Experts of a small language model.
Size: 10 layers, width 320, 65M parameters.
Experts: 128 experts in each of 9 layers, 48 SwiGLU neurons an expert, a sigmoid router.
Below are experts of layer 6 (counted from 0) of a mixture-of-experts language model. Rows are named router (the router's row for the expert), gate (a neuron's input weights, with its number), up (a neuron's input weights, with its number) and show model dimensions 120-159. Each number is 500 + 40 x the weight over its row's rms, rounded and kept within 0 to 999. Numbers have three digits each.
Before each expert's rows: a language model's description of what the expert responds to. This comes from a sample of Wikipedia text that the model never trained on.

# expert 50
What it handles: Asian name syllables
router:555569459519469465497506523496547416522447499533453517467433497522460558540480477485474461498530446433502510453479537554
gate0:500483551550533477457572576511498455513476545572464539531502512548448506502508583519512464532519429511524578472497482574
up0:550522444600450450476546553540520528442511623621493525477455475590496468506516461468449466466506525421503516422539513451
gate1:520471503541515477551524500525507478523461535476505394462522487566479477498491490516476463512513512483490509487525550506
up1:523553426428433575503448477518479454455515540539507496517500437501448541472499553476505419498511523555439496533421499500
gate2:507489484509463400478501549542512465540495539506499362500498513575513523463477472527441441494556520434545510446545522440
up2:512514441499464547530561606484515515490466519543508450467526537479466570440478477475488441394510472504538493487557573474
gate3:531502469514534536529507409500477476447469466446479533527432508517440431487544460456493463545515483463557517492387502459
up3:437540408488522463549533587501495498482543543423501482522479551407533528587519528511487450502495458498506429473456484475
gate4:475565388524493481511520543523457477441489475610476452511467486544453583528482532456483526520495515438543509470488517610
up4:463486526452446478528517477498537499506435530445538523406439509497544489480509484419507442580517484573425487532474530506
gate5:540511535451531512495519485549488455484412456490459590508394506443435509524517563527503498527503514578439453530487486546
up5:522499490554525534455504432528465453423509588477468524502525560528444516551488506499570455535525500455441450480482504529
gate6:506544482478519475504510547557505476525494435525529524556503501520529533516501474496450533485471502527549522555464483518
up6:519530506510498443492523394484478464474529549492484566554508578561520517629430507515529445446516563524558491529508547512
gate7:537522518551490509538496481523505554485504450421476596518524486464469472546394502473507503457452561510468507531440453536
up7:474467490487581477537578518517513463544487575502509545441539419464509513453555496546526481493487441433496518512485520464
gate8:443486507552488505507488521478523546555529498451533530574544561455453502508532519490530452521518491584535533460453479446
up8:451518523531466501517556513479478478362492517559494438538522559534488517471551466509482475415518519448468494425492466476
gate9:631533443516468496519495527526553447563475460494544478569529412471473478406508474442446457444524521500494535505432557481
up9:557518452556476506543472541560508466498474518458475543526506504468505485507439430535473487485488594472510517523541508505
gate10:428517504498536490519478447503531493513533528554551563544482515545466483551525591493548415578575543520540505427610507470
up10:558477469594514505492510520487495556622539477481439462409495511475471449457550456469504511493426532478463460509488440541
gate11:500491471445534516567516518498476417514573492465482619523497483470457512531511490463517493479470569533460517529453486540
up11:543542544519504458563504521514464453439499536442463522502434511563400490530491439439462471508498524484558462485523488529
gate12:482455486477570579480510533539537474534526461523423581481470511555491513571483430521481489503506459454503471427433481496
up12:523524484421533499449545427556496500474549497543456571433485536599498506517501517469476449499457500451529501493464519525
gate13:493540486470501505489526471532510499494447499510525504443545485460453498454495479534497552545478545534525486527489544525
up13:444507449431537504497576525559498538519477417510542510549493473485503570501482451528558506494498461507499491446509480464
gate14:477512482553486465504501478437499457442474517468503518542511606438548477566482448528510514481486521455525503467496528537
up14:476493398508471555461489549474540523513483419453462469460437521533522501486505509538472527489417477470538527538508482414
gate15:469542480547544468557483526502510483497488520485545505427508446529525441506565451514489482551466570484503523490443434525
up15:544539449456521485550532495475538503509550434478461538520474476502446452454495483476519527479494522457481470550431439486
gate16:396551511494510485471512531451488398503478544470541474490493453513441520539439473493517441449483474441435521474459432477
up16:508523551499441452497589530480573593465476488512441484452444500513472485475481540543490525531545478520541523512586504514
gate17:514481402554476525501511521508489449436535520438486488460494568472430453517505405536522488484447550464467555529369404532
up17:397524515497476499481616546524509509495493428504438450524483465492598488488492506538547486514502493456472459495524518474
gate18:574452489464456492530490513484500566490512373469504513524473536571540531476512522537498456444542443498546540538448517547
up18:510575539463434438514502613499590521498442476506537359540528511468474488561457481464540514524510507484564473491431503494
gate19:462446517475504522550411483504501428504489473496506524479534534511477441563481534461542421547486496536452513455501503559
up19:453482520483581457449463561453502483512563466578514490498469558562568517569511495517548491491474455547498490438483504564
gate20:551488505503418510538504431504555453462523537521495541442519472572473516553491495536518441510534488511466507472484464549
up20:547505414537472540524492425495529480437524459535492475456524491509564471489483542509488524535497476542505567478520485553
gate21:479464508516461432475596510555509539548469439496586516514523539527526586550516497460470522542505493509552464470587545557
up21:469522493474500498474482476486519514432521534466504507440491451439530422457499526537565559536516458470484486497486522479
gate22:529529457449540461497475519509490435545527506536452459523531498573479506519485496460539487484486531506564447447497456569
up22:544467487496598526434514514534504438525584481487475525456551563485513542532507486472521502484512576511516443536474492511
gate23:539441495464477511520463524420447465470441541466476483534531523472474465501573428517503528496534430496472451488526452494
up23:460563575580449549491476506526557586554517495525530481465502534518507539530479507553474423449488527442467525482425540537
gate24:504520470475460460443495555476556458488508446442422485483455512483498504464433562527482433506478490458507487480524484520
up24:510448572523454566555501424480470454544591497479491488468520455488583453478450519480612467427523506534506460473489536451
gate25:557469510508478517486469449485465548506509511501553507480501501590473467512451480514548441458489533442502465420505558493
up25:567498505529500492557514468467477513476514525471514493462526508567488500422465448523531512569431527482540486429479523475
gate26:489429448489375501515510481442471541477380513554515489541446539499498477409567503523475530488487509526418520514495410521
up26:546442503462558471450553574508489521538515473526475506557508431517464535543486533545520500473485547484461478572499553481
gate27:477466510567528477526556481451535515493521551468506507462554535542472466562459521502493555462550469506466477518501409520
up27:542524482476446433465517496478530449516530585461498514386506529496526520604431487514515514488549491524473529472496513438
gate28:506545555556532543512529615494484495472453471571537467517472450506568491501497515552483523518551549494473464430524427563
up28:537566429529492554460552592559509423494481546502484504562451503520502502588543497537431512534483512547455393455568457550
gate29:452511419513440482488496489470446540465462469449514551445478508404475508528439501533514462473400519491458520495567445488
up29:451530443501521434491545456498516437430437507457447462477444524488493508515475503514437553493482541441522492487515484538
gate30:477483458470461495556452552438494487456488548432502486514450536538487536534477482462468437498499457500467569451450505549
up30:486475496556399468528477514555492508426417501519513527512465517471496522490459469422385467505500548433502518505469465429
gate31:514514467482468542476491524448519485495538491524459485435547504532417479503464538525516467474474432505516468518412484552
up31:595505445539496531500458487490512509477456528500495530512462497438429542503459458567517520510483511583512502470476453495
gate32:493521430551506496504457505500444487494514485499566446441503473479433547550566473472529510478482510490522476499462518544
up32:527521544495513522488452541465509537493548476473535481417497450504504514594437489471498461550554456508474454483476494546
gate33:510509458504462543565477488501551430451492503423516483511513457512498463590485486507529401453577464424504477504470493497
up33:503490520585462454475482562484567512403449502484491433531422504543489467518485494480419432540496414526485498550470510516